config.yaml
n_layer: 13
d_model: 512
n_experts: 32
experts_per_token: 2
d_expert: 128
d_shared_expert: 0
activation: "clamped_swiglu"
moe_layers: [2, 3, 4, 5, 6, 7, 8, 9, 10, 11, 12]
router_score: "sigmoid"
normalize_top_k: true
routed_scale: 1.0
balance_loss: 0.0174
balance_bias: false
router_noise: 0.3
router_bias: true
init_std_router: 0.0165
lr_router: 0.000324
vocab_size: 32000
norm: "rmsnorm"
norm_eps: 1e-05
tie_embeddings: false
optimizer: "soap_variant"
lr: 0.00502
grad_clip: 2.0
batch_tokens: [65536, 131072, 262144]
seq_len: 1024
train_tokens: 613600000
steps: 6672
dataset: "wikipedia_en"
Below are experts of layer 7 (counted from 0) of a mixture-of-experts language model. Rows are named gate (a neuron's input weights, with its number), up (a neuron's input weights, with its number), down (a neuron's output weights, with its number) and show model dimensions 128-255. Each number is 128 + 32 x the weight over its row's rms, rounded and kept within 0 to 255.
Before each expert's rows: a language model's description of what the expert responds to; "comes before" lists some tokens at least twice as common just after its tokens as in all text. This comes from a sample of Wikipedia text that the model never trained on. Tokens count by the router's weight.

# expert 15
Years and numbers in dates, birth lines and infoboxes (1964, 2025), plus that, which, who, when, where introducing clauses.
comes before: "\n", ",", " he", ")", ":", "–19"
gate1 [186 135 133 146 117  89 159 138  68 171  89 132 122 140  60 102 107 160 143  72 121 118 197 104  86 112 126 134 121 100 140 134 134 125 119 182  91 171 122 120 115 184 117 141 137 154 135 135 142 146  72 121 129 115  79 152 140 116 130 168 172 109  74  91 118 100 172 108 177 143 144 161  96 120 138 161 140  71  88 112 112  90 136 187 148 121 118 144 182 139 134 151 105 154 153  96 134 129  66 167 120 156 126  99  89 111 127 144 180 161 140 102 132  57 179  91  86 128 135  97 128 140  85 137 110  69 133 101]
up1 [ 90 193 115  82 146 162 105 141 105 138 121  88 166 150 163 188  97 101 161 137 147 170 105  90 128 132 132 217 106 161 158 162 130 173 139 127  90  61 137 154 130 116 142 162 147  89 155 103 100 149  90 143 112 158 155  99  44 102 138 149 116  97 147  94 114 104 115 159 115 106  95 190 162  50 168  93 151 133 143 116 100  92 157 140 124 170 131 129 165  83 117 143  88 176  81 100 154 101  89 141 172 184 118  94 128 216 154 117 125 165 152 150 158 177 135 112 186 125 144  69 144 135 108  94 155 119 160 147]
down1 [ 40 103 134 110  96 135 173  84 118 106 148  75 100 155 167 129  87 115 146 149 116 181 142 155 162 158 140 121 149 130 115 152 127 137 126 153 169 185 154 117 120 153 134  66 110 129 156 160  92 126 146 108 177 124 109 116 162 153 177 143 139 162 155 119 115 120  97 161 143 116 136 110 109 145  67 125 100 136 130 117 120 106 178 100 130 112 136 114  63 136 181 118 132 146 157 184 166  63 154 127 120  76 104 171 147  84 164 128 142 143 121 175  75 129 120 137 117 104 127  84 101 124 170 101 115 137 226 130]

# expert 6
Middle pieces of foreign names (Polish, Finnish, Thai, Turkmen), digits in tables and ISBNs, and non-Latin script bytes, e.g. Kek-kon-en, 1,304,557.
comes before: " |", ",", " (", ")", ";", "a"
gate0 [157 153 121 165  82 139 135  97  57 139 170 146  95 100  87 142  91  76 139 165 147 117 100 159  98 147 106 135 134 197 135 117 163 127 127 140 143 170 101 101 139 146 100 156 112 106 123 146 133 137 120  89 178 163 163  80  68 117 151 166 150  87 102 100 101 127  99 175  94  41 115 149 155 123 196 131 107  54 186 115 138 135 141 111 130 100 110 110 134 125 217 113 187 142 181 102 145 150 158 149 117 103 120 138 125 122 130 106 149  90 127 154 177 132  72 111 139 115 152 156 114 129 139 120 130 169 154 189]
up0 [117 143 146  89 152 117 152 176 120 123 104 116  83 124 108 169 130 147 130  76 128 139 112 122 154 140  87 128  85  78 135  64 103 121 119 127 182 111 149  93  89 123 149 122 146 169 138  95 190 159 129 181 157 129 139 152 205 172  89 159 108 124 129 164 116 113  57 134 100  84 145 147 129 197  93 134 175 163 115 156 134 157  92 133 151 191 152 123  82 127 122 112 162 142 195 142 141  88 151 123 112 141 108  91 128 175 161 117 145 121 148 131 123 198 151  67 113 164 102 103 126 109 110  90 128 149 133 114]
down0 [134 113 157 112 135 106 101  94 139 158 124 125 144 158 143 167 157 207 141 182 127 105 109 126  62 123 101 130 147 168 137 116 107 197 129  97 174 138 134 121 157  83 126 106 166 102 104  72  66 176 105  83 144 156 118 166  74 184 110 140 110  85 127 134  61 120 146  93 146 163 100 114 104 117  75 147  90 136 170 152 141  85 114 179 163  49 108 108 157  93 165 126 109 101  69 150 142 133  94 120 147 154 121 146 164 143 193 125 131 158 149 153 161  54  89 114 103 149 112 116 110 118 127 105  76 153  71 118]

# expert 27
Line breaks ending infobox fields, headings and table rows, plus opening parentheses and === heading markers.
comes before: "-", "\n", "|", "born", "The", "|---|---|"
gate0 [120 136 123 114 122  78 130 113 178 100 150 136 147 190 216 158  28 145 140 127 136 123 145 137  87 193  72 115  85 102 126 132 147 145 157 105 135 140 163  66  94 165 141  39 134 114 172  86 110 122 100 161 153 144 139 136  80  93  75 167  69 129 120 129 121 128 101 126  34  83 140  92 210 140 131  92 145 104 110 130 105  89 116 119 136 113 186 183 184 162 129 152 166 170 122  79 118 190 178  83 138 141 152  85 104 104  89 108  99 118 135 133 124  66 103 123  85 135  83 131 159 148 101  96  99 141 125 148]
up0 [171  97  63 119  97 107 194 117 124 120 159 175 119 178 151 112 106 128 134  85 156 201 137 120 112 163  88 171 177 139  95 168 121 129 136 135 113 102 127  88 111 121  95 110  94 121 115 105 149  81 143 149 128 117 151 119 139 114 178 171  41 169 154 144 115 126  59 143 127 201  90 133 140 150 161 114 153 125 163 102 134  44 143  94 151 141 112 124  94 149 117  80 130 102 111 129 146 162 187  66 148 135 102  95  95  64  90 152 140 112  96 119 142 156 119 160 115 115 146 121 127 163 127 151 130 184 170 178]
down0 [164  88 187 183 102 122  70  96 232 160 143 135 115 131 124 148 178  90 107 118 164 103 163 116 131 128 135 199 136 133 149 140 126 123 148 148 123 151 157 152  79  83  90 204  98 150  77 122 112 190 133 206 151 140  87 157 162 133 147  91 138 130 127  99  84 108 122 125 116 141  85 140 132 133 123 122 113 147 157 146 135 143 155 125 139  90 173  68 145 113  98 113  96 123 141 115 118 137 143 104  98 160 133 180 141  94 116 129 106 193 137 131 111 139 131 131 106 136 156 109 107 172  88  86  70 149 180 161]

# expert 2
En/em dashes, pipes, slashes and backslashes in tables and sports results, e.g. "Silver medal – second place", "v", "vs", year ranges.
comes before: " |", " ", ";", "N", "8", " -"
gate1 [136 138 130 139 154 143 156 118 106  91 159  97 126  83 135 123 101 102 178 157 191 166 111  87 129 207 136 112 113 144 111 128 148  59 141 152 120 128  73 145 129 111  83 158 159 163 173  96 129 157  91  80 157 153 117 136 162 121 160  99 140 128 122 178 113 134 168 153 133 149 181 111 140 149 120 126 178 146 111 149 126 132  84 110 135  86 114 168 159 139 207 122 137 202 101 111 147 191 153 189 184 154 122 170 131 127 160 117 138 124 126 193 120 132 168  92 121 124 100 118 175  94 130  99  94  72 110 145]
up1 [121 162 133 113  72  84 168 111  94 131 186 116  48 118 153 121 125 138 136 110 114  89  77 150 134 141 143 110  97 110 148  54 140 197 105 101 134 181 160 138 156 128 125  83 106  94  80 103 159  90  94  91 121  96  75 186 166  75 123 125 140 111 153  99 146  92 137 156 165  89 124 108 118  99 135 139 126 143  87  71  93 125 116 102 208  81 122 137 125 162  75 100 150 155 100 121 147 134  95 141 134 142 132  80 131 175 109 118  99 149 124  79 162 148 131 149 139 117 124 127  88 133 119 162 137 140 117  99]
down1 [102 135  50 116 155  91  89 118 177 106 106 104 165 175 103 152  98  76 153 170 160 106 116 140 201 165 105 116 142 123 108 141 121 118 105 174 116  87 132 109  92 139 123 186 123 123 108 151 132 118 202 120 121 110 136 185  79 177 114 205 164 133 126 105 124 141 110 134 129 113  98 166 122 107 138 118 152 142 110 178 173 153 196  88  91 159 154 143  96  85 114 128 107  97  71 143 120 136 121 153 173 140 117 140 150  79  96 125 157  95 131  74 172 105 132 115 163 109 149 107 129  47  80 144 110 156 155 186]

# expert 23
Newlines before section headings, list-item dashes, opening quotation marks, slashes, parentheses and math delimiters such as $$.
comes before: "==", "s", "The", "=", "===", "In"
gate0 [157 165 164 145 140 190 115 103 117 110  73  72 109 222 111 117  89 146 138 116 106 149 154 145  88 129 145  99 139 134 154 172  83  67 187 107 194  71 124 143 177  97 158 139 144 167 125  92 137 176 115 113 156 139 134 139 142 116 154 119 114 171  65 125  94 105 155 122  92 130 134 166 149 118 172 174 157 123 175 192  88  95  59 176 123 112 106 104 105 142  84 127 203 126 140 130  82 146 144  47 125 140 126 127  91 110 101 124 135 164  92 157  65 145  84  99 134 144 124 206  88  81 176 139  99  94 125  47]
up0 [155 113 168 119 192 132 140 177 135 183  76 102  94 142  63 167 104 106 112 149 158 135 136 167 107 169 128 103 175  90 207 104 136 184  90  99 119 134 118 125 149 117 124 160 111 114  96 109 138 143 103 107 127 140 117  97 119 128 120 182 149 121 141 193 111 173 106  79 144 167 132 171 128  87 136 104 177 135 144 147  75 130 129  86 141  98 127 168 158 124 110 144 102  83 148 119 165  74 156 127 143 121 146 114 157 131  69 209 123 186  75 167 167 110 108  91  89 149 123 162 130 107 128 115 131 139 132 128]
down0 [138  83 183  49  93 136 115  74 129 169  96 126 118 131 156 183 138 136 223 112 120 136 119 142 150 101 185  85 141 107 138  97 126 128 160 128 150 159 139  71 111 135 105 127 126  45 157 160 126 220 176 138 144 146  95 115 103 162  80 155 164 144  87 139  44 144 151 111  70 107  60 134 149 134 161 133 108 164 112 123 164 128 154 165 152 120 180 151 167 113 113 129  93 124 148 100  84 105 152 107 117  63 185 121 153 146 130 101 144  79 130 138 189 118  82 101 146  85 145 144 150 131 124  84  96 131 114 143]

# expert 9
Full stops closing sentences or abbreviations before a new capitalized sentence, plus section markers == and connectives like but, However.
comes before: "\n", " The", " He", " In", " It", "=="
gate0 [ 96 158  85 139  84 134 144 120  65  95 135 150 165 147 145 134  99 119 124 118  72  69 152 164 157 130 135 125 111  98  98 122 111 136 117 182 130 129  95 156  75 112  80 151  98  96 148 166 122 127 148 147 109 137 114 150 103 132 127 127 171 120 141 210 159 113  82 131 187 122 159 138 168 114 120  82 159 174 133 177 112 161 149 173 147 135 138 128 117 161 101 164 127 172 197 155 183 103 154 166  53 180 202 102  91 108 124 172 126 132 157 128 113 134 122  95 163 100 158 131 180 191 110 142 165 174 166 129]
up0 [137  86 168 150 143 115 104 109 177 103  77  85 162  99 139  89  76 158 145 130 165 122 103 146 158 186 129  79 116  63 120 114 136 143 119 162 119 155  75 169 167 122 108 111 118 135 159 154 160  54 113 162 100 116 199 127 148 132 153 143 148 170 127 168 170 109 199  89 114 187 125 150 121 102 167 138 104 151  80 142 104 178 141 147  92 151 142 136 145 134 153  71 116 164 132 129  88 151 145 142 105 167 120  83 114 151 147 139 139 110 111 175 180 187 130  75 170 179 111 159 125 105 195  93 223  70 153 104]
down0 [ 76 143  93 119 128 140 147 110 125 176  87 108 100 188  71 144 145 150 161 164  90 162 182 158 130 102 122 153 113 145 102 166 119 146 136 101  70 158 141 111 187 128 128 139 145 110 186 116  94 120 122  86  89 210  65 189  75 110 197  84  92 166 114 149 120 145 113 156 137 119  77  78 162 115 115 109  76 121 136 105 149 128 103 130 129 127 149 151 113 143 144 158 161 137  74 138  85 120 145 176 139 156 111  56 138  89 100 150 174  98 122 110  99 140 161 133 160 125 171  84  61  69 129  86  88 134 114 163]

# expert 7
Main verbs and verb endings after a subject, auxiliary or to, mostly past tense and participles, such as used, played, set, attended, -ing.
comes before: " to", " in", " by", " the", " a", " on"
gate1 [180 154 106 106 111  93 125 109  63 133 142 132 163 105 141 149 130 110 150 130 149 110 120 135 139 121 194 104 140 111 124 143 156 123 162  73 158 190 144 146 134 140 116  86 100 101 151 171 102 112 123  94 212 175 100 137 168 103 143 112 189 143 193 129 115 166 121 170 205  97 162 146 177 101 100 121  87 134 142 102  67 124 177 140 121 102  83 123  84 140  90 160 111 200 164 137  93 163  72  78  94 119 131  99 172 142  66 120 157 166 134 123 148 191 153 132  82 190  97  76 103 128 147 125 115  75 104 111]
up1 [157 118 123 132  81 142 179 132 110  82  54 127 101 194 139 140 153 192 157 135 155 104 138 102 129 129 130 129 112 140 117 123 121  77  79 141 107 101 133 147 159 159 138 139 119 190 153 139 138 181 141 119 183 105 159 111 164  63  85  46 132 107 151 101 146 116 130 103 128  78 116 137 125 109  90 170 158 122 137 103 147 126 156 159 160 159 142 134  88  46 198 136 145 162 145  99 156 113 119  87 112 167  91 154 110  99 141 194 106 170 138  99  93  99 116  66 149 120 160 161 145 148 111  91 120 152  74 128]
down1 [ 60  80  85 133 109 128 106 150 146 124 179  96 127 129  92 179 178 137 174 119 181  86 137 159 131 136  99  94 134  87 100 164 131 141 153 108  82 144 145 171 112 147 152  54 168  68 124  96 140 118  76 168  96 148 155 178 106 163  95 128  79 141 113 124 138 123 135  97 121 161 130 155 147 120 227  84 121 157 110 108 115 137 168 113 106 145 174  80 134 175 117 109 144  80 147 119 132 111 104 104 154 141 122 169 104 129 167 166 123 140 130 163 148 146 113 140 116 117 110 112 131 151 139 160 152  83 104  50]

# expert 30
Month names in dates (March, October) and closing quotes or parentheses after titles and names, e.g. "Blame It on the Radio".
comes before: ",", " (", "s", " and", " is", " ="
gate2 [131 124 103 131 141 148 196 110 158  98 175  36 117 127 100 142 108  73 133 109  86 145 105  87 151 132 166 127  68 173 169 105 139 194 128 124 133 178 146  98 142 143 106 154 134 104 104  86 140  92 142 113 156 139 162 187 165 161 153 156 122 163 150 168 123 115 125 164 176 130 156 109 168 141 110 144  78 108 141 169 157  78 176  99 137 121  81 107  81  86 113 147 150 148 193 154 134 134 119 121 155 102 148 117 114 107  80 181 130 192 134 121 190  79 124  84  95 137 122 139 118 101 120 146 127  88 114 179]
up2 [184 120 161 129 158 117 123 117 162  78 119 124 136 125 107 135 108  45 147 134 166 148 119 107 145  65  81 122 143 136  97 131 145 141  93 127 121 137 146 123 151 133 166 209 197 174 129 103 108 174  92 166 133 111 142 138  98 115 148 115 146 220 105 133 156 117 158 136 157 179 191 121 102 162 152 101  81  67 149 106  87 119 122 130 113 109  85 155 126  67 154 138 102  82 118 109 137 115 120 185 116 168 130 151 118 156 108  94 135 177 122 132 137 149  39 117 117 172 157  82 119 189  96  94 121 148 122 121]
down2 [132 118 129 123 168 111  61  85 109 176  86 140 100 160 177 204 139 116 155  98  48 159 112 130 112 174 129  98 177 132 131 153 178 164 151 137 149 133 136  81 181 117  95 119  87 203 155 161 113  97  74 110  96 130 143 115 152 116 147 109  79 126  99  96  64 178 128 105  45 151 113 101 132 159 131 165 110 158 165 103 134 137 132 104 128 150 147 107 178 128 143  89 132 158 134  80  65 135  64  72  87 104  79 162 149  74 176 132 137 239 175 119 117 188 156 138 151  99 150 119 113 158 137  86  94 118 124 118]